Weights of a small mixture-of-experts language model, trained from scratch on English Wikipedia.
Experts: 64 experts in each of 13 layers, 64 SwiGLU neurons an expert.
Training: a variant of Muon for the experts, 922M tokens, 7037 steps.
Below are experts of layer 8 (counted from 0) of a mixture-of-experts language model. Rows are named router (the router's row for the expert), gate (a neuron's input weights, with its number), up (a neuron's input weights, with its number) and show model dimensions 0-223. Each number is 500 + 40 x the weight over its row's rms, rounded and kept within 0 to 999. Numbers have three digits each.
Before each expert's rows: a language model's description of what the expert responds to; "comes after" lists some tokens at least twice as common just before its tokens as in all text. This comes from a sample of Wikipedia text that the model never trained on. Tokens count by the router's weight.

# expert 7
Numbers in tables. Number tokens, mostly two- and three-digit pieces, in tables, scores, statistics, coordinates and page counts, e.g. 24|3, 16.7, 180.
comes after: " |", "–", ".", " (", ",", "|"
router:516521482590530546424571506547512483467442501605417438510432523478518439522485450476523494447468475593541480517485467442570485473532492563513590452490480500513434499453501503503553496533483494467554534497527494500481517457530479431494469450592493526486538538504491495524542549518462478510557509568482471458564526511553516495501539477478477486509498479553552488511482505515442527565453468457569489500511505483507532569459445487502492484445442490533505544509526527561442537449550494460545514472533530499464534486560564495547583595458421488511443523467448501533467531490452518383526433531554519495550505463440475473438486515493551495560486551565507467496486510465455469569466
gate0:466524461392510459488480524570452488475526499595547456492436489498429535528523465539536414508530522588521535477510580470481495549510456544516519480498494513432505487476458426470531531535531617497488529435471499485494555482519445544561562613531429565500508498514521453523494522479534531507534466511493474517530525469537506482569462502424522452559500483490501508487499532462445488462488430544490475519465485514516560469542406459573490461494470457549508534530472484520506501448460550540499506557484489522544597446487475548555519527455468518503476491491574436470498541528493499501533546508493521462431478455498530532508497435523407527475551457488528490452487482484476415540606
up0:446507459500521554551512431571409558484537491447530458561525425416462504519504491492467515504566498536586475480473536460551494468457490499507529507513451453558440534481465499519547480516425479442491510406482455465581493509486523527566530480477560523457551492496463553519475483510480429506448535481541485535493571484534499506521501482484443490563521506515445459464482533538464480520474436498454573465575414493469515496537505530520496510563464528493422493532555549550528534525512487573457534471471424527473505566473561546376488499529483482505469473515470507502495512520548422519466456546541570508495588588535514460490504549562516497466467507514516463592467531528505520542497

# expert 28
Time and place prepositions. The prepositions in, In, of, during and month names introducing dates, plus words after in like early, part.
comes after: " in", " In", "In", "\n\n", " on", " 1"
router:546511572499521533465545470525487533440436503547432528510431585461477439469536476502497549382401464502459520534474456493575475567535539512515529509525493439475528536489477453464531516516482438505539522452527545470580547443480449515555435455542447473550524488520529466502541554472525441494541469541513472510575555580543516487506464506525528482484444521532479556540533459516465474476554486509542462502556492515517541575514498487477524459489446528482516490562492519507466543440494492446572510464551560560481505485585490471565569575460468453538457506504512518497479557471503434439505497498519511549532492512439498494468481480482477519539471587511551438462445413442496453484556
gate0:558435426530538507488540506501467468558536472440523521429470512456545478459447514501463463445518526501518499428544506575537476550449480521474449481509454515475421487481503481560589503521461538518481588482543575591466482481520408544503482493471473446508503479503419447484486549535524466518453492458467479491491533483542509459554468515584496475538534518502535516479528538472520425446441575509535455476485485484440505502513438508512435474523489561491569469490478453521510548504499497516561510540561479530521530377456473512502508524566493457525443396543405505423518484511470464468520568533529443537490497498489537522480507540491437554561470469541521426557500501492516494442460
up0:465446465522429509493496479450537454480519500468481543494550559490516594442510475509516460489458515463449481506507582514601511566472539543412491490556537493579445455523497492574547493521486509477523547521574523493534485443457530544499508472414526523480463589493531454518467552512470493479552510481420541519528521523457521470478455542529529440477482479484431540469491457461549525430455549547597420537448492507485476517523472487511509561462421474426534536516455529556511484501519468551504475539506483555497423434509451490527564508486495497458542588517558456520572507469496467489476435481521483495493441464439553558547436472511485522562449554568494567500507526513509501539517

# expert 14
Articles and determiners. Mostly the, also The, this, which, who, and his, often after of or to, as in Order of the Bath.
comes after: " of", ".", ",", " to", " for", " in"
router:524492547502503578464486487564520593462422521486468540492495521475455437510495422556384563458493445530570514542492480475529469543543538583567538557557458486485537551497504505483527548530468505482521554479541549464530568488440506514531478495526521558491490502502536522460560510522497449545525549553494431479491540498513559466521498424460398507442508446491514501467522447496442497452505430571506445474575497544463519549505560576530533446492476536500558531466550511550429463482516462495543514499463503514490562447527506489537543530501483503558526535453408509476451524518496505485494416498540557492518415509486502532468461485457526402528485564522493412500504532494472476490517
gate0:524500480481614554435502403512532537528430458556503510473511482575523441524486466489518582487514446512573619424484449512577479572525477537556537468523522559485535478522481438524464415451403487519467528553568527484534498512428546527560492518490516489528476487512538512480520495540481549559476508540519517480542455514574554496619511475479517471494550484516505530493508576499449480485493451535503490533494493563508470471510513418504489502420516578479535555509523527472488479477415507456537517527492551497456510536531504508530515488559554461532538398496491456442473515553529489523523547449489502536545526528475513551513548467499524496466552484487537523492536479588476562543495
up0:468504412505513477502507444503489521463539457513478525541518461495468508447493482477476512567544433484507449542518501524462477497523524609506479472501491510489522527522454551547491414497537471478441560526530494519529543540514486512457467475492549528554514465462517468532487551502487466481526575538511491507530491511553514497499511560499519537430506506452572468446587542461460565398421453416478497500499504518480487615441593534419540474466521520493505503502492554410516470565460442554474488459439518478519585479547452521419524488515495467468451403508449421581547539548508527487527545595449537492483536546526445506539428510486497527488497508510575509490509502501468511552492

# expert 45
Table and list structure. Row-opening pipes, list dashes and heading equals signs that begin table rows, infobox fields and section headers.
comes after: "\n", "  ", "=", "-", "|", "\n\n"
router:549487468510503523485535463534538506500496529535430563484528492495473459509529429465472544416433495560474459565433411446502454517539545552491528566543486475502532552444514558471519607458584461457489546514528509414522500419466444448513430480538575558538490500564547467482507551544517545538492504468494465496525550484512493516488440486494460473484487465532570495520543486482403518541456470508519491482583471469497510571548494511491523492500457497477473562519464496535511506361515494465549505517467500486491511498500524451516532495517449445563517505495456534500453543478501442462595518464559573490574462503525499481512529513472491484555408559552462444459566498512484513538510
gate0:497480493491496524488496403528500503480521584464556443522438561540471535515434419443619463515456488487516510466528493562488474533515510468491518488538538453509492497455561563541559571429566541497487525424501474517497559492474443559585524425492545542496488455528521484500476482521494489511538444446495497560527449507512606485466546560479447456433548458555460484520438478475495523494536543496538484530504490534486536501396441448550474546374481452506446523532428543542490514482481516487515572490505558507515479490539491513486478512500457501542559472455452431480465497447492500476527477543503483455496495446519566501554496460501572533460423521513416508513564521515480511487519
up0:587530455536477454501477429446509530460548546504515451566527474516540508437508487462484483488477435486477501489399439450414543525482551503505443467507521472502493493483433446477473497497540508505513472507529530484523498551580547546505457463446438496491468439414492464492536506514514470421535494485502466560509449523450461500474452479562474504475537457483510455416461552446397467505490456457452456531464462489472512515487537435486494487630424528497494422455517445481537560542513521535516479462585565582470521507496530451524477481472493522446544465542544499477466417538489483492557488527524481487514491553476428472546505566556509575510501489464403517523494504485463525542489

# expert 6
Word-initial fragments. Opening letters or short prefixes right after a space, hyphen or quote, starting a word, such as int, acc, self-s, Un-c, dis-ad.
comes after: "-", " (", " \"", "\n\n", "=", " un"
router:504539534495520551426534472561467553443509461526458491481520561480485522510542470420455513451445503558488513514500427496495470552540547578502536493535544456504536499487496499482474556493557546466514513468528524468514530506509466376508456469522451493485483479492484431509475557487501517546448542538590516439524514496499458531492476464478505454534422422536533523494525455470470468478499511539604412440557495430453605536533479538417550483472484534497494517549482550613436581470489422469565484435498501540462529502483576443562548542408449473522512475520485519512497500559522485490524525475540523525491536505537506503520472461484548465534478557542485422478510497521460463470502
gate0:511550475494483522439524491471540518395515557492525498489540415482547472505536561438484530452462535493524518521457514478501377434465555534480538450446532541535549508499523444495429486438532541457485551500515477456498491461507504455481576558471420482542519606362530442512493484493538551564418508520517538460553495448522511476434505470513488483492491469579470520497504518476503485382440439469502500405483469511509532448487472502474494471559501475469454485524449558493468499489529469514408491453497476485522540479546492480520477485474536468493520492483523540541605469506479454430509529451536500490444448519498526449535479471440455483451470563551457533487486528457501504524520
up0:496429450489510518529514510442479560520477453494506445461480481440534547541512518419466475498482503537519544456497495517496557549509482535473453536529522525460565443502662491502502454464519494523533505552519490535458468479600439470533481499478537534545497472519442474501513554521467489460460522619516526507438483516511507463558561497542452533487521499528471468437515563462565485464481518480556547555522533465451505530456548600486482432499515524528503532466546504519450467467504500520452493470521519448508528555477497490510451499446539517526550446483474541489505506522525457445343506531486514479454456476601564511500454449413509549576539539570471540502530451518499477510483

# expert 23
Month names and dates. Month names in dates, often after on or Retrieved, as in On June 19 and Retrieved May 21, plus the prepositions in and by.
comes after: " |", " on", "|", "ed", " On", "On"
router:498459505526488480440517441565475530491476482479490501498440507489507436518498460473480485449448469532514454517525497488532426524521507546490554503498503448449559553544522477454526541530511433515524530504512525450569493482471486485529416501544449513527515467535512492504552535501487475542515549569479490487553593548489529406546480530521469449440558497480502507585548521542434461503430416516528459477538441496477547539521481531435565497492432519478443551564548548533499559495498508409515524527548529534460572447520515502560558525395472523535489427454493490496448521534540414454475473506583544547572479527491537471440514453474512439501430507567535426458514432493515495517476
gate0:569539452455497433493579535494406495496524496516476469562458489481500379547518513499465520519529555527539442533464508511504533511478425478507477517430501536459520509513491527517503521577535478411485483493530535522620440548552463507469409506451488424511517513472440529499526556449495502639494559507523455434564468546452463440490496492509521510493489548485553449504514507545470411529426469478504523502506490505531468490515559542473541544507523537507512462545501564557443494545484500497485447575516452492501481492505491520527522532473454479494531442518439400499571475438390468459487526489530512516576477514468542461489552437507502496529471518493540480518550524509514552485471
up0:522457437536511487516552503457490414458561487456485479479462442501506554483480573538488578528528515507507465482525458467560454505520554506433544503524464436514533480480475558533482430422468487554484470514540482449417476545461445461520540459554540554460509491513496521474535514564403485502531484548519483513541559516575577442465518398517529490482471527503482461504511420522455511511565536510540516519497481474434478560468460490552506467581489486482540485459484500550501489534538457542514566439509551532488431527472451505544476448533461499443527541471506504491406478521552482513490548484533393465514545527509541555496545460497493462573479434423460563483499491523503497518395

# expert 39
Infobox values and figures. Colons after infobox field labels and the numbers that follow, like Displacement:, Platforms:, plus two-digit table figures and Total.
comes after: "\n", " |", "|", ":", " (", ";"
router:513495495541551536461495429509534501460493515503446479478482536503491439511500490521508492471395476611518467546458489465567517483511569515548549534509501504500504544420535500516573500486526474458483487537568447421483515409526448440576464502547501589488517509547524469509502574507507480489522490514516446510568511487543499457502457518485466435525525501476561526524496502474455503544471469494608511471560478502510538580511445480535527487529439501530490534553473507579487487452525539462512586523479494526481569491498510495529520507466382447517513443526456516460482592506546510451597504470520531461573506513490470482503570505457551462529442592558462458469605485493472498530541
gate0:505442472537554469478414505507533513463476505466456527437496604531460500463395514469485473530534492586522492463507473484565511513453471462520522542504398475564502565534460504465541515484508472504398452441565507478474528453533436524510528520544487529530547441523537444500501514420532493503526437504550493606463478515497419500523515502529467525492502489537435487479469486480455489468501612457472491508645520551481519560479455499586479564505459489516507458537572474524531517553497489519571528494518464480539504508545533468588462498461565475498578517452531510472479514465553499497445523530606539475549508520517476484477487486481476501503477574444463481518516503484481515469531
up0:502508456494452477564521448478510519526472506509530535553466480520482527502538497481529481425474500518471548501497603508473489604539552525526484418497443490538452561525442564485577448488505465473493505447569473478509535465521566462466504531581523444508543485508489517484510444535438498524537511396599535543471512464582494548594533424520426471533475510525438477494510526487546495543599501563515582466525530459467496463459546487485609495521567555557439481542502483457555523525491555530546443483479516494512551442455471487508462482430452477413508579504546484480475536476496509475501468489479488426522474535499549492465484421523530548512524505475487536515467488527501534498526

# expert 40
Lowercase word-initial fragments. First pieces of split lowercase words and verbs, often before -ing/-ed, such as de(ducted), ind(uced), exp-, To(get)her.
comes after: " and", " a", " to", " \"", " is", " was"
router:522497503501538478453508445503509491423490489501474535471504601459544488502533470480481553485477499570542477528485382479531484559551544511486527541501462446497510492482506505543512522463593488523455537470487506451556535469518396427498425430509523525506501489592499500544495572525500483543482472554506501483568546536481484524491488508466523501493558505517492503515542485461432535508494510482566436464524526479466642482487428477466585486474461551516461496548482509502450520485527481470521507537552593587464535467531548480560527558434490453547499475541479483497443532467576482483543474431582509542477492571480500514459569452516613481517483526509485461488474476466468466571451
gate0:487453453547528475530446469508522445461534500554480461498542510470440472488516510511519532445467536552533483495525465534437497519481523571538490461448531516445489458444473464481500503428563520497447448499509578550503506544448481478511496459518535455443523487518476543500544522541444466543520436450513564461469482518492530527496496422456500563522502508499511408516519550500509454566584470541559442537539479479471598506442488469472555491527544485483436562486570531521489503451472481526594512585537536539499538494478464497529573514465504434566509449568455579485451455533515452471490474456483522437435476534573398509490541459543508499499541468521536482511551527442458471612491
up0:509513482543592457487539511494560563566467471450489542403556532509499598522478518490404517498491466444508556500474586523479521512570470507555484526463478445478564463502446467558512567598465586562499471503472500450498507467499539527514487441535522518477537477494486544509586492502479462508406440490490458516528551549494504517493462481483543540460500497526519526446500533478548476457482490456526558546477500462506403527519506467516511483521630497503439507485485503520502511471589563512476558460579538518546507539545467513389511532490491554555467454524497505486541468543427508440556464477533513510578525537521502496474475530485502476559457485488477503537439501536516452565482

# expert 35
List separators. Commas, and, semicolons, colons and dashes separating list items, years, thousands in numbers, and place names, as in Paris, France.
comes after: "\n", ")", "s", "\"", " University", "e"
router:552506522530534549484494448549560518563448487547481426498433480433504451603479417462453522404489475537564491537546485412540443521533531527518558489467467494445486521443485530501525516567595506457535523475514569466524496437468518479531465428465473502524480473511528482533556514526487471525541536495505487507528540559571524475554532455534515474402459436568535515463584517508421445438509512497590438474547438457475506522516527547481545442499499539489479520490439469545508507483511530451506487438475495443443514436487506442526549541514461462478469500517555528442500508460544451505561523464526508511533448496458464532506496488478545487502484569526550454476480477562431485520554
gate0:469481526514464495435513492520513494571501551512433603512494496544477560512525503461489459532466465557450523552521546547512498492451467479448535551485505501520468479446545502520478488518520476507509488502492452509585533567412512496470466556480511483513503474552480471557535502497466479571542510544517499495525513495528434471581541445531450601463544524472531430521469449485516470532579422514550557519406492482497522547490432503524489487563428454469543605483505515563503489517517505471436503483425520488518425460503435441452487488527580439544547509539494410540443550499536494485425531502413510485597503503536478475522544445510454503532578516517460516528541516487465485440476
up0:472465469567535573536535527438584512510521483441515473528560483517455434501563477496513480491520533516524427500452473509533516590497468527496548566516433498533510604546501491505532467538495429559505522578496584541521507506482568539436519506488411583447575533465571474507492499509500566467507490514504511491565518561480486513467474550503527559505476484520464561509472518515552434450507536499503500497545478497444531551484540555479475440462479491523434501483567493469483480467496472452583616424497486439496554533453551551494526491491542559494527513475521484551525437547515487478563487559544491522467503505568552506503479527551513477489484516480437444466474558465406531556466